config = dict(
    d_model=96,
    router_score='sigmoid',
    init_std_router=0.0152,
    lr_router=0.00186,
    n_head=3,
    vocab_size=2048,
    norm_place='pre',
    qk_norm=False,
    init_std_up=0.051,
    lr=0.00736,
    beta2=0.99,
    final_lr_fraction=0.0,
    z_loss=0.0001,
)
Below are experts of layer 8 (counted from 0) of a mixture-of-experts language model. Rows are named router (the router's row for the expert), gate (a neuron's input weights, with its number), up (a neuron's input weights, with its number) and show model dimensions 0-95. Each number is 128 + 24 x the weight over its row's rms, rounded and kept within 0 to 255. Numbers have three digits each.
After each expert's rows: "mostly gets" lists some tokens that are sent to it at least half of the time. This comes from a sample of Wikipedia text that the model never trained on.

# expert 20
router:150125144162097083177150145102177129138119144143093144097109124127114126146112104167115165108121129144139158144156134117133136079108130134137112183133138144089094124146124126122144137145104144139118108081113139162166149119159151107156119116156105127153097121135176148131094091127188147152
gate0:117105109156119151140130130109131125169096177140130138101121094116129115161078103108099117128136129119161168156135151090108083129126136160125080139122133155111177123130121152100153145163142174121101121133134132172157074169133107116090123120113092116153140161162125160126143158157132113118
up0:106130129166150118148143171154133086149113117125125096184140160052133144126118115127139101103124109144103123118157113121107167121173104136155113164103152113100123086131128079116103155118144151122120129119127160138126100131134094152107109137120096123145182159141118175135137089121117115094
gate1:128117163160124076142127186109150156099088137140117162084154130085111105119125083155111128115121139144169129144143121124177135126124103144141134138122091136115107129122154123153146116135069134152111154144105150141152091092160081133116117111129093114192131104155141133117109134143151134150
up1:107124087147140113086117155112119105109121154094152097123158135132123148136139166140096133126180141093185139131108160100141185154163079143117115144091140170120095132117119144118106102128150085100124119117124123133154134106114142143161165146137140107087136172139127146176110106152138133112
mostly gets: " wh", " ann", " resp", " bel", " sever", " loc"

# expert 85
router:178112125137131051129119131063171120104128144088089155103108112121110141158127105137113152101139108160131158148140147114131110091127143099162126131141108121122140121109136110086142093132135139115119121087119121104128129144164133140109129127145090085132085142121152163139084119152146109078
gate0:132090136161110114174150153126157097137131192131131105190109093154118085137143100071110144126136139136137105141119132115117095096180137123152094111135146148136163170084122163136189140128124116129118130122095113111136123139114115088132151117142123108123129149160122164133110165130131141120
up0:131097142113138112126134125125118107131099166097137120143144142134117115107134134127130145149150113141156115122138156098147080118140128180136138137157135142150170180094084151151186095168093101148147175151133121133165177088142150117167138142115119105141124157162106129158092119104097130148
gate1:135129117143136127131161147153166116162112147154138118095113116169133116159104127108095118129141151137157123117141158176111100126160167145150096126126119142142121169149150149111170123128129166115163173089156162117112115128159153126108102116165111156113112186160114164103159163154152145162
up1:132133098127084119136101110162103107093133131139094130146135120128150117141160146119153090165105160110104151117155108161153132085128131126134164122152120113108183130168111141091078101138123123102146108155112134111131122125116126111118151134076123104133084156123175097160172150085120132166
mostly gets: "±", " +", " rece", " −", "|---|---|---|---", "otes"

# expert 90
router:159139124146102084140120128135143092128121137100099160123101111123123158161065126142094147161133148145109173121120138075110130116111144135151143117122097139081142127144112151076161126134141131156108140111109115107139121137112176099122133118098107088097063144128150158127080120133142162141
gate0:158083129115103140122104153129134090047124166134145109151166112118104125165118126113143131150081114156117139161086146113162152093129125152124138158132147125125139125131116148142087095128150143149130106150156124148109101113092162152135126156136154112146097156157170091170118142096137141149
up0:142147108102113138147125100101097171134127099141112117112075153164128128148148135111126100113186141135129126169132127110155101104120098111131178143130148110186151125148166108127163154139118173140112109094091138112130147133165099165151096172103175127143153114133137139126144121154158111113
gate1:119128119109085104107151139109117153124115149131103110135085145100120110103121143149117082120148164139120152100103103120123099124119135103106165122115113176076106163119148133141168171105109160162113156140133148069159127140150141152131106080116102132105153159115127094165094106164125150119
up1:118117123110064146148074120117142138133099110115127129133107124098146121176145136118120134138152122121184147144112155149132108122101163093104122151115151156074151165147119080083145125115188132110126121106109129131149107126117125095121165153112100126114110127171142127130124179136173163134
mostly gets: " cont", " def", " int", " att", " Rep", " rep"

# expert 76
router:142145154138118095136123114103138115109165112138118128069120118088083117143136153131120142113120108115132133110143141139146139151125171119175106162161134180066116093154108100121158127104093137158119146081112131147101156148132133112129123082140124112143092098153183155101114120149167130116
gate0:121151121113087149113146122103144158116086122086132099121184100120141124165166168144101078108100109141134137121110173131129116134121115128123097114140116168119095110139096118124153096143121112103115108101133162098143159104099109165139106107078073120134108148149148113108145157171124124134
up0:128158129128110112153142151134084133131147173112088123123122090114070126121162106105085129125087136154143137138135117127092139121148102117087114070160139090084120113132142134127103138119081143183124140138108144135111142154121144110137147122115154117108135089090114074093166118144115141099
gate1:111134176133138161129095129153094129094152165135136177138154089115150119160127131102121133137124178094134132098119103105119111140155110135160114147133140127177135113109123112080139129072075131098150135134130167151142126124085133142127163105146080104119141121102143151114099090120159105154
up1:178107097162108104148106104127115126069140113095078207111127149127138107130111092126162096106130141128093119111121110111127076152125107109164125120128104096147132135167088107148106111134151107143107099141125139168128142130131133136160105138127155132142158087106138094119125160144136105139
mostly gets: " Al", " al", " bel", " par", " mon", " organ"

# expert 42
router:174138157150090114117104142084157106102149119130141141135112124128126152163152145124123124119140159210141144119119149136169131098124143099151112195165078139136120126127103135125151090096115132165138102132118089123108160177126130119159146149133105124146125147140172135121118101140167137131
gate0:141107091137151159160114151132144124098107148105178087178175122081139121100130160145145127095127093142183125170140131125146103074157138140129166113135100140137136082114088150127152132128113098102121114115162118136117111107129099124134124165137117110152124185133127128150111130120137104092
up0:107122118101070153141152099138073132132094141132164073168160142106159159149143111111091156104142129127089148153119138115095137146136128115111147118135095150118106091095112148131149115110128123116160094087115109108100153160103115158100098148137100139132142103151112151115107183112119122108
gate1:124171128089173115116122154114121144144155116105115141129121093090121126157134169129111137138141107156084098104125146171146135143101117166157117116117093151124172134127066139112174107121105126131132143138082102141161195145122128118137138148136138148139139143170090159134117172141129108153
up1:122178123125143098124115149112116123116165095092133144141140127121137144111149124122181151125120143187151106081093121155111134168086124137106176137116111142119145121158121092143162131099084148162109133187139130116127154153134150130134175131146092160110126105141154096108089130110153139109
mostly gets: " during", " after", " until", " before", " After", " through"

# expert 69
router:159109158162145089136124126123143106140149132103054138138127144122103170133155136121087129117137099142125136148144165068149135129146158096139134142145115166093148117157143117108110095105136153116138154122116123129120149173165143140152099102157080122127106140151128190135111133166164130105
gate0:134125126144139143117091129092105134134126116126126171134130134132126143111101163074189150136130116110167079157143180116153099096109107126150120125139106105163069111168113097134151120148138150144120081123113129111155182128133149163129135127143085113095105115178131144122107153120131146122
up0:143088089163099179118137134086144174130124162109155118154155148136143152137150141079100152170119151115129085146131157125113115122164130155154117109134122126109063091131154135124187115129101152147103106139126168097143106121098121151143102107144116137132137136165090129126128133148117133156
gate1:130174161130098125115117083130117133096135181151146102169161166125140125129145148116111129147158155115106064089112145095150139118125115099120165151130112165128142136135136095128128140116141146165120111117093122111153109118139084092133158125128103111153093168118133111127124131163117171188
up1:108097131094136122148115113136152160139123167143116141155128125103166132144115132151129128157117149148102163139101144183149112142064196109146124126133121157100151154110155098123142185164143094116120178121154100151130102131133153141134132143073119108127117111134093086125097122104130130113
mostly gets: " −", " .", " +", "±", "−"

# expert 93
router:134139117130088109137121122104153139133131120114079168082083126107104129130139106116104131158114119150109145137155143113132185128092134144133109158170129138116120103165107136078144134108132136123109123066112141140138176181129146122134128082145121145103065149148165143102114084126143130116
gate0:069148158141105128154139122140145118149094121156085122111114101095096106127129134118119156158156124116113111175160151115117140122144128126060148136109126168117106133098117134136158129119126143129088145134125130117139099167146115091120143137150145092111120054079118149119135152123127067144
up0:138126149143158081135149120103102097166158118156154136169078129140142145128142149127181136161113070150130128146148156136141104121120132179113110118094148117098044142113109150149129146154154133129108124116134122178121144083119158131119145170133124157133154130138152123132128134127099105143
gate1:147145133099155141131112087111082148132104156124108083120121067130132103144082106179124117135101107125111123086125090111125149138148130113166143092160121098119122134138106133141151137113147160117108150152152125150122131094079098119134094111115132135120129169166095123122147072127142142074
up1:144132157085119126136163101099087149119118160084157135177126073121115126167136122101125120131124129122149149154157097106137139094117142134152119126132139131106118140143142156091131092117096093140129109166138118131137108088089130148172118082101164148088140134141068096113117123093132132102
mostly gets: " al", " k", "im", " gu", "erm", " em"

# expert 77
router:154143132155099124108133143121119119104151117121118144112114138140138190160140162128138131136140129191131163110162148144167109104108141089120127133187082109111114132136155113092170108115127125126124135130117107142090147145141119115142119114139103104136100161149176173115063081133155107118
gate0:151127095154188120094155171100164131118128148089153141142139107148126118129170118090113130153095114161148148130118162108129128116162151108129094146151135087144099111112111109112121143123154093132110180135129118139126153112141123129113115088102162089121131152097135145112080084138121079155
up0:153146145126093141174102123115123138134187148114124130158132120140126079114142102134149121128163174160149128141138132129125144101142119115100133151158155144079131136123143133108153167167109142141153138149163118103131172138173164129129191161137184167126147125161143134115145152158101146132
gate1:105168137121115110079157148164149122106140164079099121120131186131102174135142122103106147150115146165147127146143134114177124141134092143119094101141158123170139144124121079114134121137126090100118100105137119126136106100148075124109093095126138120133117133122154160105106090171146139104
up1:119145120145148107116141138099122154093113123146117127118082162164082141139163120153146112096152103154150172099115144160128142165141099079075086124131140159111144126124140121096120170106148143149134142076126123137138158121166102085145157142142115109135126089105125166134121163139156104123
mostly gets: " for", " against", " by", " including", " from", " with"

# expert 55
router:115120126138147123133134150080127111125132136108083161143118114158090164106085105144097126141129096156073136150097154131100123115133138101157118143158060144057137129109122154113138104103119160116167130110132117097164144113163164102147094120115098103112132133122134162121094111129131148130
gate0:107084156148136123085147115099165123097110109085141099124109120149160151143129125107093140119136110120122153087132131148101137148089124114171136166155093103124129133107100127132187137177095070095109124107093128088108146127124148115142137105117141113105091144128142143164130128150087132108
up0:140155147075114141123138129108151090173076127134120162121134157144144114124129151149143128087140094123107144119101107123087149098173111166108107115171077152138140141124094129121142147142109100134092130158144123088091105121176124096148135133112110152112158138090157111122123105134130144178
gate1:153143147105137137144146116108115115119119152094071152141077131158160086091143118120139136167144162108119110135154166133133089140162156110144138132147096142139099072149113144125116131095140127122154152105122067144178128114135199142132109119125124139164155123163127127153120139118143130100
up1:142134090144127145136104129121117138095108097115095135128138149062138123115149111162151120108168106186111131137095099163143142138145170105086133148138156117125134122128151133138124143170151113122136141128201131116111104150113137083145121107108072156117141158100146074112129146125107156130
mostly gets: " r", " sh", " eff", " str", "ount", " dep"

# expert 116
router:147104131167132080128128141099146110112149156106080156099132093120103184125058107122128130158136106178111155108142141102106154100128141097152123141157072130100137125137106119122143156097104155112123157146122120133118161135104167137144143131108145117105151132125149173100121113132144157167
gate0:117191117154143169101119142140146127139128149123158124156135104108093129068148124117138126142169135126116127155182123120148133094121135152133125170112133169160105122155106139131146165141119128117123089151133122101113131157127097144177124098098124143175106111105127137097118131112118197173
up0:136128137097131138132164145110203147102149171104150115114104171131109122088144124146128134092108149153155127106179114108096147158141162116163111091106105082123098155136122146093100116149131115120156133110172130084153112135160163111165135097144125143143150102122117143162127129109133120127
gate1:143131130171135099117101101111128130139162149092122107093104142096094107144097117109108111124115122171124190153154086151184169146124153139112113101128120105127141129118145145141138147126173147104125126138120113133157177110138139123122136098118133112138153104128110142066100176136076129163
up1:158131130095098136141129099170108124103117116156136150119158109163117123125147164160149102136132168145135113140098172098128155103101129127102151128120151132150146117109128154101156134168096118138147119115103084162172113115135131165142129184152049141125123123132105138146120131182156101128
mostly gets: " sh", " rec", " ent", " acc", " Rec", " inc"

# expert 5
router:156165181119102087142073164105158077113132108131085148122132151096115128121131150110156161127117116169148128117128110109136125097136170138147118122126100148124153119114120152128161144106142139116127135112105086137144123165147133104158159134108102141151154124148176163082139089132184120128
gate0:122149149180118135107094140096184153163130135113106128134091134153114115152102181146130164128125135106077132115123128138103119107079122148156171121097120156135128159114108127126090116105096115152152140102118124140129112160144140119133168129128105143152158153161136120159209144140126149129
up0:111112123144122126155146124138159134145145144106091107110128127137144125103117143140114138171106121085132131130098110146109154087133129138138094119102110122164113191131104132085132115141111134144145144066122134121146073152137162113162161133114135154171193119117161125129175140108085157095
gate1:126133103072162115110119125103127100146141113106106126123119149156122126085161164144125155157124114107148118151131055086111108163116152107161171108139106137123138171151134112115115137122127131150116145142062128147092166133153107142102171164140117137111119147123175116134088122137133113094
up1:158117152136130131136168137129081114111099146147122110086151118128179120158132146175076119138109141065077143142150159119117107112149098125126113106134147136096103080120151107111105133162083135127126079157139154138144094143144106116142116126170150138125135106133134112158134143099126163096
mostly gets: " September", " May", " November", " October", " March", " December"

# expert 101
router:155128165135126079156091159106123109107162117085102147105144139104114167151120106137114143137125109189113116133160146073150169111103139115138094139155130132113124114112118118122131148123168139204137120108124104128152168136146103108147102103145122156155131157150130127127108146127149187133
gate0:174128150148142112115127109118146120118134114178124160106090100101098111133140120091188120153124111119109157172172154155134122129129149122120109138130121143115124085114145088121095166158148121094098136093166126113094116129111130127161119132123145157113178106144160096100097150098176112119
up0:118101104136156150135126136104101153108118085143113128093186110081121110142127120149111155107126151142133104132099117133151124090175132158147120129118089144151161141141155175125153136157083122109140119135117161127144159116103129163183125107109131140111143175140118153137138154111105054134
gate1:097118135128099124134109091126155189103155115135092148146118111149109119149123132081127170101131095108138109100167103150108162136123131126116163138175135158076104108168120107124141121104153140171109123122081155128139127123164124136139128085172141167157085133135146123139121147090141150133
up1:130115159091107087141136151129163073091111093108125100123154141068121127139120108152122130089131129129141108081088127116135125177107121136110159136165141127169093111135160137144136083100140125109149155139117098151122121089095091143073128129116161125133120129169122134123121123169135102114
mostly gets: "ik", "k", "ak", "š", "č", "н"